Weights of a small mixture-of-experts language model, trained from scratch on English Wikipedia: width 384, vocabulary 13731.
Below are experts of layer 7 (counted from 0) of a mixture-of-experts language model. Rows are named router (the router's row for the expert), gate (a neuron's input weights, with its number), up (a neuron's input weights, with its number), down (a neuron's output weights, with its number) and show model dimensions 192-383. Each number is 500 + 40 x the weight over its row's rms, rounded and kept within 0 to 999. Numbers have three digits each.
Before each expert's rows: "mostly gets" lists some tokens that are sent to it at least half of the time; "comes before" lists some tokens at least twice as common just after its tokens as in all text. This comes from a sample of Wikipedia text that the model never trained on. Tokens count by the router's weight.

# expert 2
mostly gets: " |\n\n", " JPL", "|---|---|---|---|---|\n", "|---|---|---|---|---|---|\n", "|---|---|---|\n", " Safe"
comes before: " ", " |", "|", "==", "===", "–"
router:514501523435515440455564473425572412544433560514486441501523493521525519507473470493508557514453520505511508476460534479522580489462559531570508474500436476381476542492396561446469557495466523468520424516437480540505520467474466530511551491484486495468556504473428524556428515482512477500483459560539465473469508498507510473482500531519510517462525453548471585541482520474464424493479473491554506530479572466472492495500520562534524441488542585581434474566552491514494568563531450573496434499472561458452472471509508446490546508520496428486486480443518559449512417518463496521
gate0:502476446484420469450527486533475468475512482454504422502529547483501508545490495566461487531509449429562476535509515463497431577554550535500415507570526444506525469443475486544487509518534512490522459525538506505523497563510483478491500517510486471555494491494521472479543502461505554397441528458494539456467475573450459445500550436512537512534439410441460476461478507484422525495510449439521495536507479571485517495467484446488569431473520552385459504523569495482513529538480515449488492525569436504514458469483506511585470536526450529469532492484457555543416552516483503517
up0:492475401453491456480509510519530448496549528516508527465529577457466542505514395539588475523484543486502461456444468515435481515504566535493486511544521537449592563471456528440520506586464458441519478508521476531482535526465501460497464520524530438499497475545525509513499497445568466481510533534556488490521437540449446444481527511591492623529448530440454530476485526540508417496540522524467501527485527551548531473522403477546550463490448465456436474434492467493545482437519471514552411542506479507463496512461512476516499532516480574489482513503474512549508511495448500525
down0:478501490473521484558534557531458514482537436488474537567448501498574487437465459510481534509460502448509507505497508553502528565500484473504451514538511554501464422518531512430435466497455581565502456498454532505495508525483558511535510395484508498510482430561520569573454546525548561481492500526508482448557507526522454502478532468428517521506506511456489468521497463533501496488506433542531519464441515479541558455551506511569482483521467531493385509510482526562501440551436443529501476519445488432506506429492427521532526537536487444527589534590560526406501511442465450528
gate1:465503562539513513525484477499494557531501487567466521540485533519417497478521486508608489479553468430497473488533480541524534469511523534476453495458521508474585547504541481510531538547488507457404484546555452518505434489584538493518453447511477450505505526469534518524534533463503506412480493482535491444534492461515484632470458582565489492555477541529543522473530454538436508551526490500440458472551454557565524389434517483521547497543469563467522524506469500506526548490486488487561523492514528430501489548556462500453500501516400540534516467415519486477534481483524507464
up1:517512475423451467504476491530595418525528470457487461494552582475587460508490572529415477511557527529522494501518418472526492488480473461528533515477413528516476497542467552522434478446527491505519596465493509514493487546493521500484505563535521456445511557538459452455483508509514493558552470475501492475490469529515482490532502495520517477471516532487505463515477532469516507517472455540534484536497517426437508515471488523473470516473520512564493498518563499498505437503523544448509528490496495528511518477529553484539537495396513480493470465537460570536446539551538473531
down1:417524425508454490505526524547537483473486503501460452476533561540486552496544519410539555470514547507438502558504528499554480494459488469567543540478444485465502505461497567569485495561497470551481510569450524607501522526484485439482507481567481434569438482501558500570465506509512413522483490539536511526436434473546449550500496518538526469448514555513530487547491505500551450498474486516550556494591534465496494523408484545479454489482559619510512535485532506439527495507518486553508457507445532433532570481518532557466472533464572536527563478465578555473512487491458458507
gate2:538442477527526562524500459450515457471504564419486541503461505490511490482483502471450501542513547501510479535492505485496504578445442395491437586483481423572534483522542432526456486470469469535539558419491525523462458525533530494522482519498517514463498509517575529467512454509509508492547494481443506535500533517416492498484473507457472420521449460491555487444574498469478460442485574446508545498552536509515432426587485507439414482495525400476491470518474494533587509577451550491500599478530496478444471569518449489452481495508503460496514505425441527451516494533521442519
up2:478518494475437539526490500497505492466463496364502457419516508513544449544487579555447450564529473537557476434460476481537442501531591578497498535487574503539441490481503547509518496614465426404475443508483435592502554521498523489575504493479530503519472564485506491512457524464509530519492463503451498550535513463438492480456443492503531441547449486542536547523513456575427516512512457448523485592489523576552509470521510495540574495435424469509554517501504493482539504444489486490473528455510516465482483481498463494511499570460483482484457483463575469489481468503545473511
down2:509464519504540484490523562440520473510452492491550582479513554516467584506478506520513582466507608520503475478535557483485514515464483533475480552509527535525577552497494494508430509498522495485525510476497465527475482490540546535518441468477532455523491452562478503512535496540462493581486451554504502527480457526512486549447561500517490518527494479464518437449534541523416565532446481523522550512455462517491478512515501478570538512564456474537545489575497537462534507533474507502499480492493465517484515502477517466483515575545552532506482570483504549449498459490433491492
gate3:512526371520543533491492524404476459549524519476468506492498474492507471496529401543501502531527442465459482483498452494494523535469507486475543560516483474553539549509477497475463507527467467487537561469429524487539562475510483473530469502456445494451480502546549502458481531525430539445438564569463443511468482473380407479517505477522544508533443481465537509463444477447490525529477502493502483524451518477510474511497442547571486489483460501492481510467563476492422564547489480470544454478503506440499502438536502528483501479482547424571470479489503502481462515541542512518
up3:441544603520489445508532518481492445498472504502615468403493457457485493471478491496543512539492487449488452435539448523562508518533513496479558467471428482507550527507480468442457462484487513478495427569500566495481497510538525439504589403554514496489551536536556461532493495516486442449516511413403533483483512570482462516411472459527488478476480531473529455467508498521445510536494528547479526441498611458470458514531511504489479546523605491471505502487469513502496506424493449487526507507504558505561493548529537572507408495569538519518431460472493544536499533500557532550
down3:497531517617556486492486512457522543577423479607519495411482535561585542437518551497495517516486500493589444481522522536467477523462558490497471509486531506463579538442477491492516491518516519501519554546538435552507519526532476526541519507479472482492476528481530443559533491448496555595507505531483542538537521451486481601476508470490482575538432507578513574495520490558427542502451421440540489492535461451552466480445568444465539533553467532526498534392603472515543495561504456493481443571502514455517523496456509401559455509576513539527444534507488493594486506416509420474
gate4:427485580547553531518550511472511562447566473479519603544433500557526509491532438504493496540563513504546385502497523483498482513420522486463518540513510453495545468556514421519438532430503542480486505554495474482493446535482470510587548487505529498545476507569543565445449558498444538505464545522471495525573475477440504479507478469487499483507529518480567488461519497438497523510536481519478467538522498478497435476564519429402440516502508470525493520504498571539450520535530476494479577521510464447499466512539435539554502544515525451544555489485483484461485488508518471503
up4:534508514522501473500522474528456509453510531466460513495549530444529459596430461514561487435510484467520512470518533530463491523575572566488484535469530556499530458505590424472577483505515491486408538518504424563498473497504500455480515560487560490473515506507471525521484508468483520499559541504441482495503554437509493532477537551490445462508422508516497547506471506521518553508521466506477532494503499492531607500546448496503469524494475428434478561393469451588515498411481435522491530507491487491531534565428520519500500455488455549518502453503434398585462522523511445523
down4:531462516498476485502525456503510511502506533463483612500488558456488536484508473501484618541454542473529487528481539554488555463479522460508454550496459507529497527542572455459468464493506441519574483455494522516506509457529521557596529585524530536489522506427505594503474496480495403452531492431525500456489521481474511485495509509531519503542469445492509519448521517465499528412479502524426494458499467508486509503451446472570481474504516530550485521524511545512528476471513519473511487522519437560542435540511471594537520523505506456502549454385562526461497541521399552482

# expert 1
mostly gets: " America", " Festival", " Congress", " Company", " Angeles", " Island"
comes before: ",", " and", ".\n\n", " (", "20", " was"
router:533486523553444607509523583476522535506488410491442519541490511498528527439479457552496541479468499485510542505510535524459423424422505540506473448528536451394522517489568469477548537590456473425442464478561466523512500527520478559554444475484510543483390560485524482443484457470499548456494477507436567456531474482479504509509527486475447492499534505500494476467429544558594493505510466466443509527521510544438553465502507512548563501478506432450536576526471536456540491544444491555581490450580533405576473531534487499448364453493510563493460465506504543520525494542509455484
gate0:446523537504575498505476508487553533458491525476543471529470453548476502514501450515529495556499557493469450510455480488521505529494463471491525485543514534515551475534459518502418483387501526516524532504485467559532476573576484520512458487448516464551519422483427498461549503543497512461549556485587484481467413450482481460496500499464486453544496529477495523487516504483541495515468501415475478551512528505489503486539535552477450541516488492462508462461558466518455479546493473488544487514505554456444583493453542497492504578477516483564492447531522482419560563510555492494
up0:496495420531570552499476511497542558437519566463531515517534473478563539545485565447542513539519482571486475534465489488536526522477450474490526481508513493489484527437520505544475519527490474497474501476487548501458512567522542464483464483435425592466496457591445455515523557536481455543507558471531460563542503515506495543523560564466550558496546460502524529497434493473492420605480549504493540549461479489505562478627501628541473530505510428510458493503453483517451451496497520528473519432442479437461523496575520532501450524507475558553456530489482457417547486477586514492
down0:578417533518529582517481429495516497444526501474496575455526528503477524524496495549483431455486542487556527494528437529393447539471547526507535540483503476441505469481472522492501521530513531464530544523513495535471523470541467514521498446496526447492466546528501519503496511566366504480453518468464487539588438509486522448513527496564499518456473516568473531496483459468486429521497495484519506568490450565503537513537478476517512507468533437483444519500514491457507530471572471587510560480454529550527444480481529560530480526541534416551441554492465464520557482451496501534
gate1:476542519528566490478487451464577512481483539534652459520528500537513486500511518500554498473495451469590487572490524465478503478501549468481518546497526462461480535523478519499477477455468511486543470457566528470543535468403529506535502498525421479542486515467531435470502466541523468513535531497463476498519409473505515447492532516472535484490450463359476488556480515518487562479509509457583513533545529517496552516444495553500494508514565537460514531547527477489568390486554493475467455496565558452511466589479519542524552529541552532545444448553539472530566526468486519498
up1:536555432524523538494541483477504521512524567465490486556557421562479492457516513534498459555499490549552507450489492525489458439453536470526463561610552528454458566514543478498527518524465522478549451461543470471517559428459517503553556527519538501559489559556536400480433477549458544572534431492418464438539423470474515451495594471478480483452442463419477477482488514528427526475565503459542487584506585516514532526490508485468507559480523501475527552538468490498542516496490466526509468593534503426516461571468438544496475494469525457525419562496505471491465509530476447497
down1:535470523502509496520460502526477497523469467474516516455536406467485504486577445358477495555511509395529517625441524447475422458472475556410481523501494504469530449510476596546507517541525553522469588514433524441501520537560427469471394512554537463464553541546461518545539495503441453587465475514508508490412531461472490537490481497507474470510488465591494525504484500405509496571508455525484530481450505506505555568508538527497474445482514464539470498524479558515505494477500521510471490515469553538482476455516505452529485512565474474474549469504509490498517474437512588525
gate2:494546591525521449577528499393503522544513525504582446500411475400521482475558495482514448518529480484557450467563441521502417494504469423484533507499516518475462505536499433447463525479513467483488482459522466485486554445498526493569532512505426462522509483507554531465488537496578501522534442478486489498496516496484462509482503407505549508482494616539487477477529507499442506554491454538560531455438490541560459492481510495486467582507424557500471516527606541509584442518461479471494469552545462501448503487454528513586519533536499455483501477451496486507464413500479525443
up2:519456543465505484417428477496486546498516479533486505515510498528495483505432510457509517426421458488463584512533464486509521468564458558507496510462496549519468494471547641536487529479500537501528550547518435450530503516508518531471392551509582509596481523412591548416493443564455546542485441493560472515545476547488482490441484552503462471501515488536558447578433485490573512512507531446511470469547437579552542488457469541496509508488485515495626523504492500534490481550543515482473526469419495589531462464529521482503475477530490480506514580546542528500544602467504531572
down2:478545525500391490520488471533492471533444521519439481521560534507628413497470528499486531482484477532497489489577512525521545525482507524495501461530495508488414476517488427505450454432486542489643549498532451495504525538481506547495552583571479487505498506515600479505501469481521491496438477512474518533450483501452448503493503455562507513507457429527493536486540458559444494496472522515511493462520494510495450446474484480530473469451493540530518520487546553476568529511510549413433528488491403536560565461537532568501536494437491460524544456450497564490547510464516413523
gate3:444483527520520540509523456461480463570523490537466496485535481439506498389537470553390502506533477480514539569486477531549588489465517419509488523519543497482474479472409481467499524443506446461535501541566525483633480429517494507473484524486505384492532477455467449535530480511441514522511485528555448455546581543483490531462463500506516499485476506508514538468522463486418551393513520560507500488504525421560466428482453557476475479481499524537454473474531467536506534427409532458478550497486542491493482585525479481420519495507511443483493480428489474471414435497509527522
up3:545511509481501522537457497448445509539446417449400497558502548468488495492526461533485470474507392487451460537530533524560450503454419503467497481498467548523473519483473561570477527513549529591541476509506523523481469515495420504420488482486483495545478547502564493446516402500520492477536520490555537554479571541539485522514523542562463466475465467591485515445516486423572499425450531518468501430466514494433598522446496595453492503513519510474502526457537498530458573490461499499530560500457480519508466474536539506448458528471561450403519450480480409486510510557506488500
down3:509506490567487529550562477415441519458516476471500467470437516426480481541501513520505521497439472484527504502487459541557507499489492478581478503545515575513525560564476442481491486355495534541493476535493515556496479490425471493425431500487497505518514478544478428451535497569522488478538504534549479478502511459473547397484488512462465451544429491537562508566538461454514502448442554502527511562469535509421524455532508489476508477536500549433470429560527501507479518406480591500443555456542523469540517600513429528468502507394523413477526479471450542459477532628535470507
gate4:470571545491431495495504508508488549454565477529487482543441445539461508453496512551475491519451417433477458451495487473544499399497519493539633496601488472516499474444499502474477451510500498481459490517503539477506488538548536520546546516543448567542455443530487510449507467406552519481531513573443525503442489515496434559510515484544513516510510524496506527475467514501479494527442543492552492505495503465438413510526542530499533587558519461471452538457501513536493513542443482497552518523523532532471432455482419499572445490453481476453536489474446531519491518429478518472
up4:470557526460423466486499501505494425505531478480516396496504489492517541465479485515537487475477501470501441476524456484509535520566474498477524446527525487580470504489564498556507505485520493501583502549537623468572576458511537502494484551569516536511482574507445469509507474521515521505469417514459528428474454557569493532473477506515515457522482537541480528504546497516412520563491478506486504502458490539496469483474482509470515482522486523537515508542513504434607507525512503442497491516516536570437513491471462535467530489501441457471466495483532511511571479467508463489
down4:602479504506516511552504486467467560452545469414525594549493414569506521493556399540482539457493545544543490468505485538497506459487459465475520437579501552552492527544518445462464520410550488478454434460495491487541479505523510451446575480496462504371521473503542499505443452470451508525523491404471492501446544509453496488461523473562540535528442482562493460488501537433549516519515468479525501481505453432549495507613545508481477566513488553538514497404466509551504485515516487490534486477470495484467433437476513515530490531625466499511491420557480420494435519506532566532

# expert 4
mostly gets: " well", " such", " than", " more", " much", " them"
comes before: " the", " a", " to", " by", " as", " with"
router:526519481491474472551412466543488550461516526488517590472462517556522510536523508541415457501519497493480526508561478447527474499550447469523500502480515495423526523536503481481516461422590487510510531491488438481486470498496528478510501514484506482518490516508634489473549515465509512487446525498520497505501531346522469587478527503506553517484544534514510506498625465539481500497495495504522489493491496432556511546449521466455428546488448474560497447423462504589508502454487474491430577516484482501597517540456517459559489476535534538565532459497514475495485524443467445487
gate0:524486526547554483442458487527481451433544500527455543478569438567529500539481502481523460550528498509511472513561445470478493567488527489387496483544551492492537532544529431553452474468498511494421558407463490485537473531477537558445469540590500581484480460499536523422504503519478511551502530536436479440571578527483476510467457455516511532503536561497565534454526490498504547545548517490500539466477440467517463404500559427469452509567459481423576451505491522501448504566428551486449538452460502460607560527509496466512499493507506533502500521476479443473480556520493467533
up0:491526534533571505498524496506514471544486488531528439530442508434516534496503552523520480456456483497476529515469577463534434479544488567522452498517474474560474541515492554426455548509523433472526495580501533489515459543490470455507448489488486459506496607401539480563498536515457552509578503534511514516436451564554481544510538547518585461479506524420459466489482463534512446437495525433526529511571502561466555443544497494572492463553560518493479549584535527508535507477474534505466485544476486415450531497477484507432461555527466507516538443531522583462495489532505514496
down0:466562476532515537473498513511488481481497477414476508515442531491535478464508474553531479545561430412535460522476456518524490552489419476457530490488548496472459542466497379560470440506470514579444429503461500450523429471476519489482483501586455528460564432466549478486516542543491471495535483479457506547550498497535455451466487448470441510519496517531526473500459505468546557436558519505411460582513444476499528490536493522523453474499514482538494499495534427552500462474529489468487564447556444427520501554522503557526562497518466485504536511467435504516529500522523497484
gate1:467542484479444517494499512476479518489514550495512514507437494534549550501546446517437491526543482437546490524590518437510558461498501522529481481437540583499555490494432511488491500494448493479484560570494440499497545504474517527565561499496434492511426558543457484430517526494523496473394484517478494497477444470524469565524529471485449551527506515556479534503515530503490553448436504494477420530472341502552467492455519483495528547458497494540456500483589550556515447448546562465505461511557578585613548490536497531505488500508485489522512553487523444514523505497476406600
up1:517472481485508451499527474581557467483558439579553528462552471541503475529529476512440420518526522493524442530454555499478478533483565535455384459469491505529524499494509534513523520518527463558534489454498540446446498520507568497435516540479433510510478527500478451430522438501544535495544543408502488513488441497449483564515489460489436446522518545496457660515524518509477481498514462449528548455463541455497506473513494447466546489472445525484447519455527503477553558494503517454491558478525513510505450491428462420470479518484505472522613452452521484529497489532545516500
down1:486424455557537566496521537471475410551474528504459434493462497538525488512517490527492483511477507455482507469509507485471594485441440431491576516546486532497490518474492490462517513467512521490521500493463542507490531538487493498481494529465523586461481513500436418489513535567533437504527539510505508422496508485466544504488577559543602448514478482457541479501537418483551533497546492578481506434507540516491457576494510641573504540529447502476528535486385536502449546555467528516527456499463513456569614488518558405438537497522515573504490518479513490529482513446480499536
gate2:530573502508483477449539477470516527519541489441477480477452488505484478543471460623532512485562514487498535455492552484500547515520530509536479501507484467556547539509525494477454524489483514507421449511482538507519493500565496560493470534510504562444441546431450479545534506509470522504479583478563517552537531533513517427499489462517528486426533519500431463516528478544512454502502629479441562548460526475496525497563466499510461488543551507507530466533530481567451439501413485543594546490552576481517551463571492510496497499563529504489562487503507493489556462538507482519
up2:509417520460490463486521584511512404489494539479487500498508422503458430516518510510442505528482491443543467486534498554481490559487487452474479521503528572569426529491475523544469550527459526518473555476503547527516532536446517473508614492489458540524521366593504454453487521512592616484523494496489501524458484515463481485527512469512456469535575546502552493565442514459486535506500436540506564470489512583460408466473540495578572492455454506491520570510451420428493552544546516514464424529524540546457489507489489476529448456469464522483486460516420403578442466457487535534
down2:545561509505501508492538482466533553564577537552486534469475531527512506476527536517466500458498443521476511546501470494478525471522485529533536489489493487547537499547486497454446453472479518456516478447537499537478506450540561537450537476489461611406470446410510476489478496484485515463444544506534512546511479520506523496468444548444490498486479492523499548487476532517500412564525491479492518472480531569509467603497422491494509487494581485486478534560499481488400574457450501442539518450502453467594517550526505479490521477511518614489492518497523533503471494507506421489
gate3:493452437482440495534529537496485459492427481422434493568453498517505445552417544512508480484509533472497471514567426544548456473502483478447544484540572484461535498459516489534522527496520559434515550514479456507548537504520517546510505527461475521571600557470481475443515526454492531483500546566464488455500519512507498534483466494596424410485524538505496473555481572407447421507530486466518452442515416522516412518534504571482540503472561539448478457525601487511538412522496508446527511498557526551538476453562463489454462558454483484427478443500537516459510463542491512525
up3:458416494505488380579484516553468484451505624455513531486492492528495469510524534519514441551565505475501499490562431504561440525507528455482557534446516462484541557436463478497533460449564537476454577497550435488405517501491474447469505546506584543557507479473520505498550494443541503447368520521484485438485484452513502579459469526544506537508590507466463573477498503538437442497547536483517464416479473538492449538407433508496446513454494507465507494503507459524524505534507494474455532542463490487523502486531519463443472583468476546523427515550514477527522518484551443552
down3:421498516521462567519539549511447514510534528536493603396493588482434523508487511544505496524536449580408428480487504515511483521517540494512465465503503455499500512527499545489541458496475522511483521505464533504470483503522501424502527451480465452446513427491479510562579474508465546461483514515518496596540524504439491518453450460423541495556523499493521575550440505501504432531559515457535434493563490622564517534468473460520459439503491583526571501532429510599494486509521439515475518454398501448528536516505481419447491488503440475488469491554452556566506524516559461469
gate4:539434519554541516477528489471493502438492432492506494466481449587522472523416486505475474488506521479561450528546515492504428558495455506506458503425488539554535497521555463453516508512438510491481492514592506496540503511567550437538497477514503572441565531520539563474518541514472421465422513499468545503583517539486503554488510479486472494511477593487488560488582464446483506498504507544511460479471450448484460482447479523483462566507532438472525475504498557482552534529582428433540508508513477563446557483503539534547477460508493465471516475571582465493525491446464474602
up4:523539438504463569455457513492484573505470576448486458500491508440447476530594509486463492476541458490510545500448569549486562501475506507489498514509431467567512479531467508531434542510489492473521499450531564517562463498416494519551450539490546562504555463477426514496449501521491494504537456463531457555480458521567468460537463592499527521494429392520473504560473450534543534501555481488504551486521495550474582498455500510494560365528498529517452486473492395481429482495411554462497526479507434502470440490521501517545545485441476512530437497526459485542500560566562542397
down4:466529498504524471508500552490524538431593518458450498489501484492535525453461457546511576480520510496574493477542481507508428506466486514542523530518550461507424426505520464548489482500538526521521516544586487458561481451590401463536547554513494489448556483494478473416442492462502437512498540581524517597557449520619494511507484435520503490469565520509499511525459460512534526531512523510447523487520533510496510560527509400513528463580533479613475423464509489473503479500494470501558555519474440513543593497477482455548485454495517496476476456512401458541485454467565492523

# expert 5
mostly gets: " age", " politician", "born", "°W", " director", " Label"
comes before: ":", "-", "\n", " of", "==\n", ")\n"
router:523418481520577502487506476530481518446490418463535460454590433477488472459472494513598512552520519503498493553425451555450462493573553493429490520503499532503485501480460476525521489521507453496528552472511511507468498514459509475485472493514485499487549481506492540520545438479490502487540545383505514508516529540480525491542525525503513511515482479497488453537448491525525533482496491486517491525529428518493495488605541484469527503495501476444478531537538548400500450495519506406554447526487503503457559468538496473451528483478467541468527533490560520525472529544511549476
gate0:519471503439587491465508375492509471578492520508532500492496448477505482490530472567535470445526463495514393557504509529504426485512430559549519469554480524469526514585500428533496435572544523511468453479564524393561538493530451498551481509468527420482494529523504526446452515506544394483464510615539557495524442520533459515510500498555533552490521500455492539495475482454479455498471484446492503554441533489537483491499557453535481476551527539481534465555464482478562515500492479493504499532527490485530509484473553451432484499519497542509537479467526496520475518419577492499
up0:501463525527563466484545477460559568532545532426503529525517520523516503551538482539525467480544536476469426462554443493513476486563489541486507525544556493469563427525508436522510473534432476507474546519534487540508437442527502426518443498427469508465518529518499513550473476519452410498454529486542503511494447437518468521485629483585479474476559415486492512519477541474512476529550525419454531616474529494564505493535547384550618494516522494497532475570426564419549531527542557497551528510456507549439591493513513517403494471509478550519437507507483463495498467458541554518
down0:475514507430563507432476507433528429420479436561529508471506511534493527560478437566519505518473463494566513503480555435496516493466495580464509520528478490530536533421553516465581499483568538558521472516570563510462407521462540519472546498565547435551494546516474515473548475458476513493522512506549462448507496505475571558534491506496525479552527470522544538452499483527554503517449484544469540469473487535571562536562459504571511466505485479617492499435492504449516497502566439532517504521416472533516514571492504516397486494536522538402487485514412491557468538492552539448
gate1:452530555511475577498493515473482464449445489505471470496504518473434434465484460511526515517554530542538479474474494508507462489539417465483469559487534501511529540443488521493481532523488481468431466539550492515526470557520477462521399463507466490426555562466442429467432504415529499502495495472527545475518560447465575530514486530544448488490533486468536502523439486462494484535559506478438491427467554439449555500563500506437462562460567521557500504490556477510491518517471476492522526434479476538524590502569533399466492571433445515534497440488548500545514452462450475535
up1:473538462509480449509542420516479528480514508501574449535511548482511440500424511535522428503472500486474537474481443480502521480572447505452428500538487476591536510457510569554547502512525494511445464537508513495515499529428455502500453492537528535568549516483531524512478538502522551578481448494572502568473496597462514513486501447535458508567500455451521571508480456485484460507536542491544552544593524436496535503579451530505486447481481473484445539494474509525507498483568497463501552416498442526487481540544450391433510505496511469531560492511511513513531536496563480567
down1:535431449563549516466467415493520542512492488458551527481504528534532567528481426526517476483469542494494452590439434549498485480476453510517521484526439545536471469494482486438490502522543534491552473479516528492412547429400547523454492440534504524503491446541538475401511518562505506503530496484475466591533513493504451463481443493573468505481451482533525439558501551498552514493488454485479468504413499538482497447467498538491544468564434474441533498494474453519545543525476451524553463498551489470589479465499609544495536507507511422474503475538543484485539422479496471426
gate2:475483455506525533505531473540455521526546517508468548515518499561516477523604461473509466519548470464513463552453455477524521546513593418445520444457595509497510534459553466601490465505566468465472542486524526579546490495623550464471521550469490482530565495490504503465482472481489445589495498515428467579496521493454478509531473433523518498565487505434470516451527463469505504521526496470512523518506448452527542455573479390515489487500478552510436516513504561469532520553470506492475472430498466498492491526562543449495507509453475508428541541450538480472475461535530528460
up2:461478519397600522521547465581463510476530491461509486546527461553524479572472484468528417497461460497528468490463536492401580460429457485480524477528540466593412546493516429487492457487504520556519515490435557472512557534419588471463589502435473537459468423530522460484513435502588497528537480498523513500506491424505548442542554498457464525531517465503457506520474534511537494479565582541483508517577539525521468487523462538493495478473518533467517460485499507500550472469518514520470437511549588521521492486402504522499538453484499581493531469478486459480512482511538519528
down2:468444506479503474524472462427521527527503526482481472492502521479546481504543475489497464549468576465468459473510473513502448508445554474511512537523541529499518524438423525531463477567510541485434542438474456480502496493526481519521544504383531543529472504449463441467517514534509525563549544511486494531524526422525497509517485539523524555489625510545593471442501435454501529557488522528490594537457490500500488527512513466529560492448438429509495514453470483458462435521547474516429503542460465500455458507590483486514559500512551492465461488548507565451523496479504502488
gate3:507432478532529498491489472449476574394451517502509537464477551451474500505565519480563444543540475438514519478511514531536528575522538390447513411502505482549570435521544513412523477523577520591482500540479531502535506495487500499488459525502506539538443518518580577453515455477547443510483457468515493491510459592403477493421482526487478502527521449486563542488489465427459557449551556542488499564549472504446514489485456556533495494498498513387517499509484545427532477487548439481449513496479476489497560453515479504549458452516469457534499480498444491476460477503475521505
up3:545575545468546489523425516524522461457543463558460545529482457502572485457447515451436537425426448532494554506482462477532519510455500485551479584460581484488503532488473438495551506507504535414467536469518538529418500556564516490472509507469488509469443517578529449501474474472512535451535451547438549576501558487551559578485523505532480403445529505558495495501522496532527446522465529479492506408517442483557489505540458508529538516495480482544497519473521501580487506529492490509454492444513522526449450460500508566434482503449473444579473426533476465563553547493473424447
down3:459493514466477530470526416567454502555500553444519481456555451532496488466494451611503464587515450537577353520505481489549444480490510522478517567488493509458503542462524434476482471506501525397508529586503453471586445501469581552604514424446521444500490434500511512500481458512503497545480472436498487496526593559508557511518500492547473541504496517479523535534545488496503511469447517476515530476492478457513599514511454489479490497471455526482610546451488501510470508483522445482515505464465444527531534496455551506536425486567571528465510536546534516587506496512489492520
gate4:386479467476530445557465455519541540504504532552516483466459462533473535439524525452493467434450496493498461433504407473444466490468542546503526541463544486571406497488570436547515474421497487477521502550505495427561574493506536492509461485489546422488504477462442586456554545499540482489434511505504499481515496555491462471561416508521492536531482520415433531537539510509550520479510485529485525541564523418546514411516392495571466531456555490516480529457516506515558461484482539537499505487455519495465540538463560480510503479572538515473545511528537496530486528510483560504
up4:486616459501447531499549547503576505505460539465470488565473544496498464539477498560505526502518526511502542507552588443493552482497453488474488421478467509521549516449449490499483452502452571493485564508574483510546518563515473421497474468511557489512460480521518474522505444513494472487519487472514528496442485461472521463540521500508564488517535471541533510499510505532492498469541490451497510554534538613456576531442495482463460430505505460510487531417427510505538516429581470531481489508558465544506446481594457472421430485460470532550428529431443493511475513583480475507
down4:502460508504516507469468476539458559535498442436514454450524523426479553488547437518444433563541627406485509551474506455476480498413527521489527468458477515484451525513480583421522573446536504405505511520552426522501458539495481492540483513462497517483467416488464454530501529495502488472513518440518554488507464560487483540511559512503554488504402511495504547535513509459509552581513482489497484500487430485495526496555471516524484495482443493602459522516457569500549529451492469538513510515466443526474558435491520473484510509549489476514444543562559427543516467504478481538